python train.py --n_experts=16 --router_score="softmax" --init_std_router=0.00762 --lr_router=0.00171 --norm_eps=1e-06 --attn_scale=0.125 --tie_word_embeddings=false --init_std_qkv=0.0255 --init_std_o=0.0 --beta1=0.95
Below are experts of layer 8 (counted from 0) of a mixture-of-experts language model. Rows are named router (the router's row for the expert), gate (a neuron's input weights, with its number), up (a neuron's input weights, with its number), down (a neuron's output weights, with its number) and show model dimensions 128-191. Each number is 500 + 25 x the weight over its row's rms, rounded and kept within 0 to 999. Numbers have three digits each.
After each expert's rows: "gets" lists some tokens that make up at least twice as much of what it gets as of all text; "raises" lists some tokens whose logits its average output raises strongly, later layers aside. This comes from a sample of Wikipedia text that the model never trained on. Tokens count by the router's weight.

# expert 10
router:493475477519465519550518487469552517549500537511510501481455530468524490472470460514553478485503475501508517515478520492462473454542506511524473519551525527544468499525478553546494470450492495
gate2:525484512493480477488472483539459466518493480495481499499493495505480477490481451506521511490447520509466505520481486538476513546507484496497477493484511535540486526508487483479464512490509504
up2:462525478471514548514533462479512462456532518519493553507491513504556503503517489458506481481495447533454495517472478497517509507426483508473514496497493521509490504471470489507485457483489496
down2:477516507516526494500572495497499504514538520516500513472482476532564454552535451515503516494514523450451448494517526473524509491484480512523482520527552512508514479470491494536486472515523482
gate3:510494501523508479500470512504465526487489511516480461498519508506502496525511521500500499515513490499505495487503520524578471490485500510491511461551463447544525523523484526481529479506531470
up3:460495544484512474465504504541517492466511550498509495492512508497482517503497562475510509468498487470480506503504472515513480500532456486488497473500510555527506528460484525513485526497517503
down3:512511442492491491474489499492520503468508482497473480491511470467532476521492494506508493525485541486558525513521521513512577507538478521514507512461539532465510493518469498475513498500484523
gate4:560516461491465474500494474506507497503501515550443494527486484520470508451494524461516502531484508480479500438483476505508482480487472557489490523493526504498515474551528511469471541499502528
up4:505495500505501504503507522489477515513506555482495521441500529508455519495427530473516509553513443482504514484455508514486495538490525511464507512516457478541542532470514464503519495478512514
down4:494533489525472492491506559501500472507503489485499482500527465549475491558483511511457544517480486484523506454529457479508511493522497548545544505529481488522478447473454496464470545476548512
gate5:485505522542514480475470525506487505492467487485507535501531494549468499478490493551517490487477473484480497470538509511470528505508498543514517531484483513454494511507509534511510521517498535
up5:483526504495506498497465489502492452516501533527504518525504468446477504479516478534509525492471516526462467512501460464521462535516502480464495504495506491550523576492481501490496543476529488
down5:531514478507470457499485470538477497495518519492512512461501491566507471494525501458481483489497509516526472503467500511476529501517500516514491518498492529516509472481498483478498507503511508
gate6:517541456489491508482498495476460510535516486522481478516532463507445465497458487501498471514542522447524545498478502522477494504482522517495455507478494531547480558538537510523515488506487513
up6:507492463473474510487497457474526512534516476531481490497504513464462498528478474486479474496515513484481522532520458527501493518498502494504469547461470527539485529497490548524522493532523500
down6:486491494454500482500471512512526474478522464509466480479478549504438477508524474516470511475483472541486474516498497526479512519537493497493464501479523496500491499488491529479532481514514490
gate7:494486475499510504471569546511491488505471516510502460573528518490480548499535476489494508504511528509502486458486492522520482467512499543501535469441463513542465497473496507500462457504481514
up7:490491527503480536503444482480532501468480478493489529454545527474480436507493531525499512504474507502492488511527489513517513539484506516476512510552552483460537437487501476499528518452487492
down7:489510504476484484551488464526460499494510503533546516480521507485496513487472489547509520485471498503499532494514515516538496542500459503520518524480500505500493484483472533511468485445496471
gate8:521506472481542498527491552499492506489492463476525521555509470510509503506539483525505480476482492459515506560512489511503522463531483520513512471475491527483571477530514532476519477495513525
up8:494497513524496563510544464486537519488505488490506501492493514488475470508524492459465502506491482515476506470490500500456534531494484488460471465468455551507510530540505450509521506502565478
down8:462465520504448483479483476488509500474506521502517486485450545511482512520475487482526508473546485498554510453475508475500528502537506512530515487497523538530531495491513504540518486493470526
gate9:476485459493502511492483496505492466561488482485525500523518494529506490496525462482503491473483513484483537496514487497474515465490499516475473493498531547494472481513483526530516498517507504
up9:515544500524472517485517517521468490474489476520488502496489479491503535500456527514466465526537508517520453510491522518525485541500515479497522500507463475502490503514507481459507526490488500
down9:508507450505507461526521547518469506574553533513480474494497500526524482469500505504511470514491496513537517512496482476527482507530480508492492504482495525468503536530484476488536526528505479
gate10:554536503496535519463463488535477518489524474509541528527478521492459505498527491509449483507496519516480475458541524464491491490523494542466487501509534506493546528534517497472513489489504475
up10:521489515492493495501464521474475505472525462514510503562512504513428462504493536518439503480523483489485471515522474512536482542524530540516512485481484486490520538491526542509502486509521437
down10:478492467459493502522465511475472476515470419494480509492469489453512490471487497480503481510535510452523523507484513508500552504516524555506433506500479527460510477499466516522521476476535483
gate11:475534487496467544523507506510517518498503487481481485479549495476494476482506517500524527506471521533465501472509498483499481485505516484530531478490465441472513506495499560493497474490555474
up11:532507471504473515516493501520493540512502490488522462506490537494478501490502490508553573441467522501466474507581496515479481502442516485481520499504497441501532472520461515462477463493503505
down11:528533513509461489529479518505526525478505464529529523473475476481531479488523518564501523485496421459464482489526457519529502455503534463488535513511513495516529480518520499504504483436503494
gets: "\n", "- ", "\n\n", ".", "202", "Born"
raises: "Scientific ", "Studio ", "= ", "- ", "the ", "Route "

# expert 12
router:487514535528492490525519497468476543508517488530483497512484529514488566516554487485488459491512522539478497488500453448492480496499550503491511498482490512468504454538472497499510500498484499
gate2:486498501498510540527492511477507513503500513480447508449513512532462509456524489499488533524530500543503499471514509519516554465508485448488498527508472509505493520510503486553453523500458527
up2:486503548499510487482517502497446544496482520541540463493486485488537466511518466497497468486498515501495489492491481477536480531486482482509526466503506509523502478473508509469546478487528515
down2:518518483492471493510497468513523471525528494522487501506493511476518577464499460493518503505481499484498510522513550488510525490465499508494479481463533525482492500512497531476517472510515496
gate3:535518473491518522462549507477507518522513474506507507454492544484489479468495450511461503503534534503485506522509478513475496506528478512531502491524451482486510477542463504514498501451513517
up3:541520504485526500453501520519501530517513475495525494469470528510531477513549494492496499491495503537472504490507509453487496499532498529530517503529511486479514515481481514504511443534494546
down3:489482503506485487511457528510486483492527514494457518541455507487520553499484478449499522477467497497504555487465489487524503497515497521467494518483545538521508525503507484518524506519487496
gate4:466493481516473495530447491500502486469468497523495485502499530482489484491537503513408515519477476518515478514522497511488503520488507475469497525495462521514509498502507521519487461459467495
up4:550518518445482441510502503531531528531511491494496504508452481501484486515498478509499474526483537468492477495526503488486525476501522535475458492478498504499501488535458557499548499508483522
down4:536486517489503533510509498500499518518478516478494496505478514516469465509446537492508447526508494519509463530499510492486482495468494531506495500502498466524522486478509513476416474483508488
gate5:458501536466465515498494466424502464491532504490482482467514522465509535502467528508524471521479531489534510502481515504515515526510502470488544503516449507504535519476495524531520553507486540
up5:537457490494465521510495507522469532541519511508478468488484497513481496510509468497485541514521504537490506520511495512485516509486481496508499526491514499480493493495455500478493453509522468
down5:536481482484486483491449524515457520527528547545533513488508519483524502482478472509512451518504530522504476491528520429475485482510521500507550501496530539515493505523446502468524520490546531
gate6:511490509495471463512496530495502524508482465497519457477499495494512470490493464485527482511490486597513493526476487528500529489504523485478490519464545501521522488505410472531466489505523477
up6:491515517511543503497485504475477511502505506505476470514485519529523497464508488518491464504475474528487470490534514523506486496502513523533505507459467498430543542505503506520528496452490465
down6:531482536538531513509545494508495476519484494490534502502492490515516515501493527498479482520480488487526500497507518540521529483452491489539524460511479533508506529483495540505510501508473493
gate7:529445527478558465502505474458485503505505439514537483515510505505472500505540543496498519487497481505489486504498541495534477501516510530510495500454467481493454472526489513483512508502530478
up7:485466454463508490490496466472490472461467493530518477517535514575466516505560516480538504552471463496506493442496527479492533466538543511502550509517496536501485508484495463489516433488512523
down7:494479488480507459496464486496470490492506458538513456490486491490493495466502497474467496484480489450517510453450530525456545461448508506482500498514516531512509490524522480482493482484515487
gate8:530498489525454496459485507453478491486464468510519490523468517537534503506490523532480492539499514529506483497465480464498477509506448527498468560500463483518539516473484497488481501473427441
up8:524525511485523549503495539468478459470493513473484473492476433532498480501519483515462534490512505529523508533504520541491515512520512506508520451532497510546530500489500506519434503498469500
down8:448513533522567514510474506531469490490497503492522497532537501447492497518475533497523474450490542488465508523520462497494509486530503505510523457503509487503478509466546513501534483466508492
gate9:480497507489477514477512489518476495504483503460491499552488509465534504495499483502461493496490492473493492466538555510511505487523508488511544469543477449493502497511511526491508469487480512
up9:514519489551510485509477524531535474483481506548488488506491493519476542539524510473505485464530523539483519499457493487508540472484463441507502514494525530494493465514510498525511514523486569
down9:510478531499506516509465494481438491471527476490563520534477561524457468508472464522502467500508496517499527543534467504485506528528493516469480489506479522538470480471459497529530524482506551
gate10:474510483536522484531536489538490547468519491518472491485500452514469513498562534530477516550488520490544473511501503475493479537502491545510486487468526514499535494547457521538537514494468540
up10:516521508480494501496485483524507524467514496467496486489517496488449524480497465471533490458496537520501454494525478432493517506497507510485549534479535506530503504528491532510547513466467504
down10:552493495482479511522475543472509529463522504507517539501508522534474524503484505451513478541471445521483506503447473484489475480516526516556544469493477480450490482485481528497543489522487489
gate11:511558496490492523514507504523521469511449492501487497503506447523492541507509522507531475539497481481517516490519524503551490483505468505553520479477538451476496483497527503469483493493448503
up11:489477492473482480494519474520521541499434509494515542518473528508505497512516477529515548537519493519455508512488499518489498508466531506524485511525498509508494425494510513510531485506482469
down11:516506523466560465444518457508525497494468489500516489508502538451518517480483526500525516529499537488521473481506451498498486523474490491498454477501455533490488493506520493555474434494519488
gets: "| ", "; ", "—; ", "/ ", "%; ", "m"
raises: " ", "-", "- ", "1", "2", "3"

# expert 13
router:475454522436515466493493554478477532490514492512505495489466457503496487503504523472489504489545507506491512529508495484496550511515484461491484490491491508491536501449505500505472547495500491
gate2:537495481445472511494476511506541469520493466482482513466490508491462544458516518502462498537515480502481485527551540504538504497464526489475542517507501504490551515458510510519469558460525477
up2:532540480501503478516497507527458488488512533483497484467509475512507472484492517520538516499490507496500506498503484481450500513481489504500497588508519459485519470453531512516528544512459503
down2:533480451489484515488539473494507492525562460496543530506510499465512522524539515460470516500503481469519491481473520500536521508505510485504463472507473516511535497509501516520513516527493504
gate3:485455543561510484540532489498494494485541504480529502545506534467528536486522512543477578496515522475502490495469472529471537532558554502509510502530501486497482538496503500477510482471452539
up3:501473524552474515480469451473503486513511508512493497512517514447559539520543508496509514498508532515511524481483507503495514528534511484543459496526477491483475508485486522465501508481519461
down3:531460478524528500477510487465484487480512482489507551495505509503456516551499523536486490462500524439485485457519460488499512506463469505516538518534526486540495519495525502521528517520470491
gate4:517510503470475505523513451522480495517474490500478465494512469510534481460477508516546482523474499511446507519493494522513478480516497478485511468522516516446459492531512475470506485536467500
up4:451553502463470524507524480524486552480487493495484505472488480510493523493523490487546495510450494510486494500482510541497458465541495505477535472454475529468483502520474510531498465519512477
down4:512445465468458512452559520518509527498540519489512496475463468498509519503518515518475480504496521473473515505527495475510522491515495527474475434471541503522483462527521509473527510497519449
gate5:465515508534542517502516508499529479502481490530492528495479542474508538521492535479507505515505501510463525492516515545512462492513520443497542537558507521512524532542446494528485498553486511
up5:485509475517503480480517560490479505495522465561494487515493483521529473512520480487507494468502488508473521524506496477471494490455473492489542513499485471462521454495487498513513534498512510
down5:495506501513477448519487467494506472540474469519527442482530526517510491491565481480502500521459519507496483483498498494499494475469498519554527484511491478508517489492489565525490519505523528
gate6:502521448499511436491500566520534511476531462508527551536466491515507508490520534475479493451472516450500526508483442493550518527487465481502482503515507500454486526504533497515523494486469553
up6:474487513505466565473489470550487469529482540459514479470519489493497531517504502516521533540524487484455466506518536489469488480507528497498524532489464545509495534497439518518503510484503483
down6:474522535489502489504466506506506489432537499531510431461511497490461459503523485563515512522522482458486488494474491497523583516455480493486504554513503494456468497497545483501498473491517554
gate7:492485533520497513497529505455500522540513517554501519497521508527529459483442504487526475515514496510495531498515493476486507497520479460496531459512488491500485500497564506496462481522458479
up7:461517465548487514449490542509516470493543477476492505494492526475558569509544467508502501526487528482530513509510546502474456513499486492489459508503492497454475532510491528524505483548556507
down7:544538459492533477446516476531493515473514479479530507490517458515429491496506480485490488492511483462502516509519490464504529473497543526481488477460500506494484488468497510501495516444472495
gate8:531500507473458500513486498498473487519494523476418534484460485553499473505472507528497515490462521499502514493512486519497488498512476465485467477473485488474560514527483526468524482529518537
up8:499530510455495511492521480456504520505473525502475505535484507520510488509509489494548458491507524470475476484489520481514508510536503508490501491509480504526493450506499508540521506483482476
down8:489535454526493491503503490511502526454559514517459528499522489459514505518517547515520526502464503467481520527508470480510529482525498482458502472487467552516495472519508500459465550495492523
gate9:461490529503523534485513498526545546504503482510487470508495472495568556509477535480497487507495477495519502496490484517472517514478500520469519481467454480448502528525559475458459496537552493
up9:509476517504514492497491496500523543466518472518479470512507497432532547476513539496468482506480501472498513484522506503455506460517467533498481505508486492481518490522519497517475507547523533
down9:503493515479481481517531517490492438481496503490498510529470523474480460500504511509498536516485534492525500523482510489532463510547495489504486486557514557486481519499493477500528496520493458
gate10:510522504511499498484484455544504487502477486483524519524451492487515474485503527458458458535544507463510506537503486510482489497513534490483468527511489495540530480469564496490489494448516485
up10:475525449513506480514482523503493492508490507494564486500502492481499497464524500534495476511506499477491510483526491507487477510493575511515484512452476477450510489430504506472502489489519492
down10:489513487490530507540480496491507466511468518482501497493536531452471473456499492487509522518503468498528499567504469510509484513524479493507465456515553525525532480499487520512498502529451499
gate11:483528509525538459493522448518501449458459506533497500497489501507518531478517425494450502517476487475498465502542485522501510518511472517494473475526495501517489500528501518518486443458496477
up11:470524538537455541504465505471488522493504569491543472468516499487490504553507509503518480513494473487507497505525500509488478463487463500473515517507496523477476529506504482511492434488496529
down11:475482548503513509498475514513488541483483524507528475502552538500502435491488514513521510496483544462529497485522529441520470481469508517482441515478460464502513500495487496480503465442481506
gets: "was ", "is ", "as ", "to ", "with ", "by "
raises: "a ", "the ", "an ", "more ", "one ", "well "

# expert 8
router:450505498497478495496515535531488478519510504561515454491500467506481446491505475477490492505518518486524488530517531517489528519424516528552504524530488502471477547531566483485537465494536479
gate2:446546480533484508449502477474461507528486489500525500504518478470477506528477510471508521466467480494505494519509547541510435547507483475538510468503521481504479515516474485499460487462510477
up2:529481486464496468504508512482495470495517518507545507507510477541551469508536484562535493509498538504552510491468513506513489483493485470506471500548504504459470488506473509504491522543493508
down2:493492469550474515539517500498539496556501495539437450512538548482504509493499483526483482533535472478476498508500494521452475523518477506510497465522508542500494474497487466513500504518508521
gate3:503432458508485497467498490509509509488510543534496464535505477479511517513487493507523503521476523491523487483501479514479466506522493532526486531513480497494530494496513521470507445491502499
up3:490497486459467515482492504493501507513525544511478503488515510450485512514492509479503502535490553515497510483499529503500492514467489529486487494479506540474519516521522502470486475505524478
down3:498457483509523492482488465472510504501486471482467508481517519519515509484558458490496555470536483502489505507526518497531454467503563486492544500526487482485462512520490507483491501526477493
gate4:473478537545497452504516454489496478501486482497491519521505440550498496531531554495487488514474534490518528503499423498511496513501463481472440502485518509497533491530472517521505489525479497
up4:485503470434490521483538469501488514540480519467487476541486522491483513477509526512456480498510521543470496531460549512502491468481506553523498499512505471510492517519491447514517509457521447
down4:560540550495496499515554485501499467484508528489473502452533486477467506492503530529517532531471520481463512465482574529478485533501534499482527504534502483488500452463485489557504541497505505
gate5:495515488512491455534454481440525470479493504532539511503485484464476488501504522519511544498528465469481495508505544500469538515490473470466506485509504540540493521450481496493533532529526493
up5:523513515499468479484518539505454479529492546513502520520482494511505496527471466470524540517540525547471517512488525548526501497516499488508494497484496488472510471521519502514506498491489500
down5:471453484492503471531503525516525489501497476460500537535499472467507531499514480527569483514483499484480552533477549456476517531454479507492535536523542543493502498508492464507561494526520520
gate6:513487495516539537516505506511515559490528511509519536537533496530469480489525513468536550521550465433495486462481515468445505483500546518484497537499517489501488512471519494502498472509564532
up6:537473550518482515502478499464508508482481504524495507533545485531495461484491510453548558490499492496560467448498497503486530455504502499532488533523499500483482525496509515496521501497526512
down6:521445480538491485472539505492524501494521463478510476486488481489494571507502470496466497481499468533520528507490492518507511499496492494523498531552479484473453504502501522516489548489536500
gate7:546500522493514537480497500496483520514525487512481495503514504498534506477469471471452525531490488542526517482519502510496493496471476502461496532544551498501458496479509460518540473457468526
up7:540477535463486495548508514530502499473520534484460506485498504564549506512484511515482503511517481526525465494492503497499482502526494515509456526498458459489472492509545485527542501483488468
down7:476527463502514444490497507495466527472509469515526500495533559526478488503483537517468466472541511454472477537529505480487441489538503500462496462491459499495498554462484476558487474496449509
gate8:574535537485470477488534481510492519495498558469517499491500503482505499517483528472484490500488477488527517459499444515541495488508459483489548503464523501528501547484517483521449484494509552
up8:490515463532511464441471525480513469468490476531445508475448529533512507489533520484496521547471443535499450491482556484464517510497467521477493511549508501489525478515465468517485533460549530
down8:515504556534501481505506488516496509496492515503524514509434491503530482483490540488532476498540428491533479441489479530508533508524452476517492524477569437531536484549527500483526523484521539
gate9:450503525469484488532485489530504481456491474528517561483500473441507498501503486499480466484476507485498520465505527530480493502514484530468505525492494474517527536527491491521503494497511512
up9:490527487526475514505513486520514532554535496552474544554480467529508532504460544524524483465473507451490469486491533500502489506490499478540522538485497504543479508491519485490517513482497486
down9:503467472497505500480516496527489527520518523497487495502539541487466471567559533491527499439511461495472517566491520524545495492488493498525508498482504526486492469508555490516531471545551483
gate10:530479487486515533478502469495514485511518522519442493523493546516520533520511531484512525529520508487547514528504503520463512555488495545521493455547491529521469521488536494487525540471493456
up10:502519490512484488505507478502481513556503452535485495511474473530518506450512480465503496533427466466483546500504514504523533464471516498503507459464531484502467482518476508479497486498506487
down10:479515519490510526507491483532466500534506438553502456496508477477512492441526494472495493487496534539506469558485532499461490525503511477505483539514514511526488534448526517480475453470502487
gate11:481506509518528506502527536512484518520471463509507512484490490454487484494528514505552466486494488483487501500508504498488465490518535473500483523553497487516527508508504478439517568507517491
up11:468496522517542533491452501481501475509501488468487482519480543493474508508485461486522498492509492509491499478551495518480467520508518525505525472515492494447487552501476516505495476490462501
down11:524459555480441476513499458505477535465489505540489495514465488490521481484476514512510495502504497481549547502439487500503515499549504462496489494521485478485483543467537498504484574532488488
gets: "in ", "(", ", ", ": ", "In ", "– "
raises: "the ", "200", "T"

# expert 3
router:478544482508499548513543466503445523464485487502465506472485501480512511475552461494506503459473496497513530473473508528472501564451521504506495528476501454507495510460550528461526449504527544
gate2:502473530495470466527524496506504508495495525488489528525452542519489479542512516488488478506509518488504471443530542514558549490513461499503515476496487498479495512528492508533504527483479534
up2:541518507569516469485520458475537492510466499494487506485550483474564508472490519525457513495482511534503469511487472479485474499541520483504469481475486551520473497501516512490500486529482495
down2:528527548499520505481457484519501505532507507489514534489526506511565517496520496522514477527494522515509485520525489474479505497521501496497551508476522535447434506534507515475516483503513483
gate3:475510499535443513540489491478541505478492504509486516508470515522522473495548488485503523500440492502538528486502512483466515512483528500476490480555511509498497474506481483487470547538469509
up3:512521486463456473483506504485504495486502480480493466545482462495503494510494464541541564467499481466544492496526541479492510523522488502525498452484506476532515477543478481511513494504472493
down3:465498523491469503479497495461507489480502499515528541514522497512520485542491455551498475484502505536490536485457463508476494495502523520492510521499472533467507499515506460524463461476540495
gate4:482502483491481534481506464490478461481522511497494516492503561490521499510455469471491473481490500478451501479522524508466527524503462468505510497514512494494537518528505540516551519512500519
up4:495516509491516435513501501505503539477527544471533475491465492456495520488514483534498549490503490472509530508501526529543495466491487464548482492489506485481498448494482506550468509487498448
down4:488481499459495498501488539522519479471528482504527481524497495517487559423480496540467521528494493548519499514482495458491460447471541470456519488495519509521487443548464506485523505474500520
gate5:479498499482473511474569493534496451494527516508470486503514512459514522526478555540423471486465470546447480485472454500450438557529497503497498511517542528509463479539527437510491474484519496
up5:467476500502429511462548446530508461490511483479493518520535508512510516510524532517451449467472498507479447510498483526479490519531482524485461521498518501509481478507499454514504510485547494
down5:479516477530463503491500483496509533503477512460548484495486517500523509512533522533474490451510501541458543527498515509495527488554526486502453497480523501537495486509505446478500514509538565
gate6:505481492506498523476542514511509500454518493513539455484462489450512511497498520488481519504489529515518510506506513517472531497499523506490520535508508486438524459562537496510496524501498492
up6:515510483458472546501530482482491495510510483498499442494494552517491482494482503541553489467490497489482484463465514499499454461450490502505494464466497495525499553495516513547490467487488495
down6:515523471460509481502465514518502527518505527464503488565500487487470520506517499520467474487492478539509529484508483480458504531491479467486481500502534498509449516525482499491502490519514453
gate7:457463506500456489485533488494495516524519474521495565522508479502495446533511494478462479460454535500504524504478517576508551454498457506475474519481524503509475475497469535495546495483526479
up7:491512482481476485495469559465506520478501463494472511513483488495513461516506493518458496472525505486535514497528497495505528479491523536514482496432538520518485509525508538532537505483523498
down7:481528486526503480507471487458463471529486501517518508527488505512538474503481507490493498445498488475496497491519495474518532515477496510476423503509509550472469529462535486488523526531501510
gate8:524498509490495515466528555498443499514491516487505492521499509498481475515502487521522502487508515518491514532522498470503506502491446476466490501510489520496488505485452513500532516513502448
up8:489466508502537514503497522503465536482441509500468473500477501522497484474512497515463471517502506524491500508498480493475502514510499453486541476492459498472492491448502477508552518502515451
down8:496554542526468436537519523481460464499506481488509460476541494487529555489481481451473460521530519506516487544499494517494471518512485523471451473516495517502464478524531502486467509452520439
gate9:482490529496500542498523504496451468494458519492484456518515520469505487535474522496483480474471477537530520436494528465502521495519511501489503468545520518543528532504489478484510514549490509
up9:480498549431513508483478514506489519503467506518513492485489503486522517495480544524499516505467475497518524479461522510523508495507488490487514458525503492561477536463473493455556496483460550
down9:509508528506489476531490492517523516457475489488525520488485546541467570519501476489535551491502516496470536528494486525500454512442484465499499513463454467501479505502516482493488503517490501
gate10:448468483491481486521501508483526524494548507511494535478492465468503502511505439497481516534498513469522502540512462537528497523512506493503451519533513528546564472491511437519510446518483540
up10:496465504485498519509473489525494485506506513542477514472527492468491531541494482453527487492473497514457523493483498504487492525533540489494476529503513517496471459510488536500470510515499502
down10:502468522493493476515511483464516508479506529499513498491506474436498477500536493491508496502507489517529499491439459503529492498512508512486503522480469509499481521507518495540465518496462533
gate11:528524509508489506479471533502527474524504516495470462511469509478435458548534484480490509513512475522503482464523469480487491523462553489461536487480503495446515554479472514518534549478459539
up11:478524543489460506501542517441468521487507524512547469511495502486521500538490488477508529453508514491497549513492519518543494469477531490534504505513509514495487471503542463497521494511504477
down11:530489480497480495479466518497506525483417520471511477493491483536495546481520514484508517468475478518528479477470541501492501548498513540559500518494507480522510495525500531449491510461534529
gets: ". ", "\n\n", "\n", "| ", "- ", "). "
raises: "===", "In ", "The ", "==", "As ", "A "

# expert 5
router:525475485498516539490469474536465451495473507485509531527510522572531507524512532505490518459551532514492513562467489511497501441545505541483511521496493465497487466495521521528544491512483492
gate2:522518504478505494487462500520474457511472523484521546516494480521514525451455446563468504484460499490538477501509471464507544505497488480528499564508515506511489472524524493517502469474491483
up2:501534492507477495483550515495497528490459518491505452556494538497491484507531522510494508500522519458507481526505464464523423468475496488505470451468510525501500473526509487536502475482494513
down2:492465503510522514477484506532540499498476528529485490515491501468477535494485514513515490487491503554495502459466530520478511471538494499493541527478483500509527483495561513516509519481495527
gate3:492492456533503496464522520511522482503530494522483530490500516490505439530453496463487486480460484491515552491505519500516496533518540503487482457469501490481517517512527458484502506477483498
up3:501500505506500535536480492507509524509468524483514518522485518509495497475495479536501509517479462518488504498497500504521528506481517504529478514540502547491476505508511554496516477464487480
down3:505497512500459489449512493503480477497507452548492470511485520523531502499470520507519506530486448497545491483525521523478486500527520525510526498493515509492519475453513526511516465521482497
gate4:509545512464463498501470436547513480469521499484498474484467525496463486479446507476542480488474472497528532509541491542491523491552474493485481549490472481571510537459512507531483488487531450
up4:483514519458527485476516478474496518492515510517485488495472470497533497482481506483497460502487462476526530532510491479508510478512495498468487519474488502525493517564511550506542505480500484
down4:483500459499517483502512526524526530522508529537500481507528505542517500513541496491526516504523467441536472492518515526544487470526520572525491492532477482475491491513556478448521516494479531
gate5:512520502467496501474503486473502504494475485484535457531523527529485485494480478531502428508527495542520497558512507505497480506495521507490496486506507468523438515494531542490494464487484505
up5:516470497477526507530452499523513482522496520508509488513482561501509502463488544471459514505561531520445493491508476523524494503520485463528535505494461528517517522497505505536516488508491488
down5:542481466492515493502522543556481505488521509500512477460499534452500524550547482507537510500492482494483526539528503505535504455482464469533525528493542486503463546498519537509448551548523474
gate6:511493493478519475464485508468568522459533540483485486429456570491496463505496503514518484487511479472513514544500518497525512515520483514497497464496492530516462534530490481536523470483471521
up6:527510519556470494528488500528452502542502519516508508509532503522440499493491481497519536449458496505452523479484467461492456502588546494455506482483484526488484484508515483498474488544518514
down6:460500462489501469507516513503481487502483502502499492507512507501503480548480499486543515522507479499493514497477544488557530521519498493477497453504503492495506499429473476511507469475518507
gate7:470509448492493531533451474471502467454478514505538507529486489528489524529511474483464501487483510510545534510548447499488497474542494480482494509473526508501476495505480527483507473488548485
up7:494490540555467488482511501521468490513523521487502496490498467459474508496488523469495481467455489512520472513496499515491527508536505478497517498536505486475507493487499485532516533530464502
down7:510449542509486516527469510518480543491528507491520549508474498479500542495473482431466492493458481482470464515454455529479438488488481491521502464480530495470477475485501510483496530497468512
gate8:477526502543473455503445498496481493469520486495513494537504482479521500512498465508552522499544462500491536515507542500498516485526492534512493486454466523521534529478524493520521498540453503
up8:497534493548459480482512489446515462521471477518515510520485502489485475507532518509474507488452493503501433466482516491517526511508508479482450469493497539469487510533509493479452493495497468
down8:497460480520479504483507503501518493507499505490506519478509500521479443547481550488503532457512487528492499469479499486525505479580488492484483521491494489501457494551462552479515504466531492
gate9:509490498492493492477538501467469466492522540466500494532505468536496505502482497519514474511486517507472496541506505470515502453500519515486489453503480523500510490504522475491520465495492487
up9:564489494501508485481512507504514446527550535494478511544552440493490457485511482480499507515492452501471501507501497531520500501528507537524547494520485520509523515500520475531499490507502537
down9:503474484494518525489548526494493477523518470502518496475464507518465480513502508496512516485511473446494500518492438497469499477489511511478525478507496478485480473506517477501505529495524473
gate10:513516476528468532471500494525478511505502499525537505501454498541492459520522481526519489535543500515522535459499528529514516484491498498521476518475467519522519495537527493511495481515465490
up10:481488478530446500492527474492461496485534514497540446470508463530526485504493500515462487516509491509531472485496477496513486482513461524491507478518524456520468519494510531538522501490483478
down10:512506494515507494489477499476468483541506496551475512477520513489473481505501520515487493523463417508549452488468521515493504468478494481481475477470481477506421493574477526489488478519504489
gate11:507533545513486509485475492494512510476498496516491493498491449487447489481503478490536503515550489536521533498522506526486530485494512540508462500462538510509509503517518495506506498550480488
up11:500501471527506570522480530521527516488528485466494490537520543511491495515494490512489514485522487518508527471496525510522549509540517502495523493529528493514515501540511504558487490497506507
down11:513484516516465490523551463557520507498460497488487541481477509514538506481500509495450488529501512481476454492481491504480473479497472509538469447501489515497516500533507508526533515486483523
gets: "|", "'", ".", ")", "e", "j"
raises: ", ", ". ", "c", ".", "\n", "-"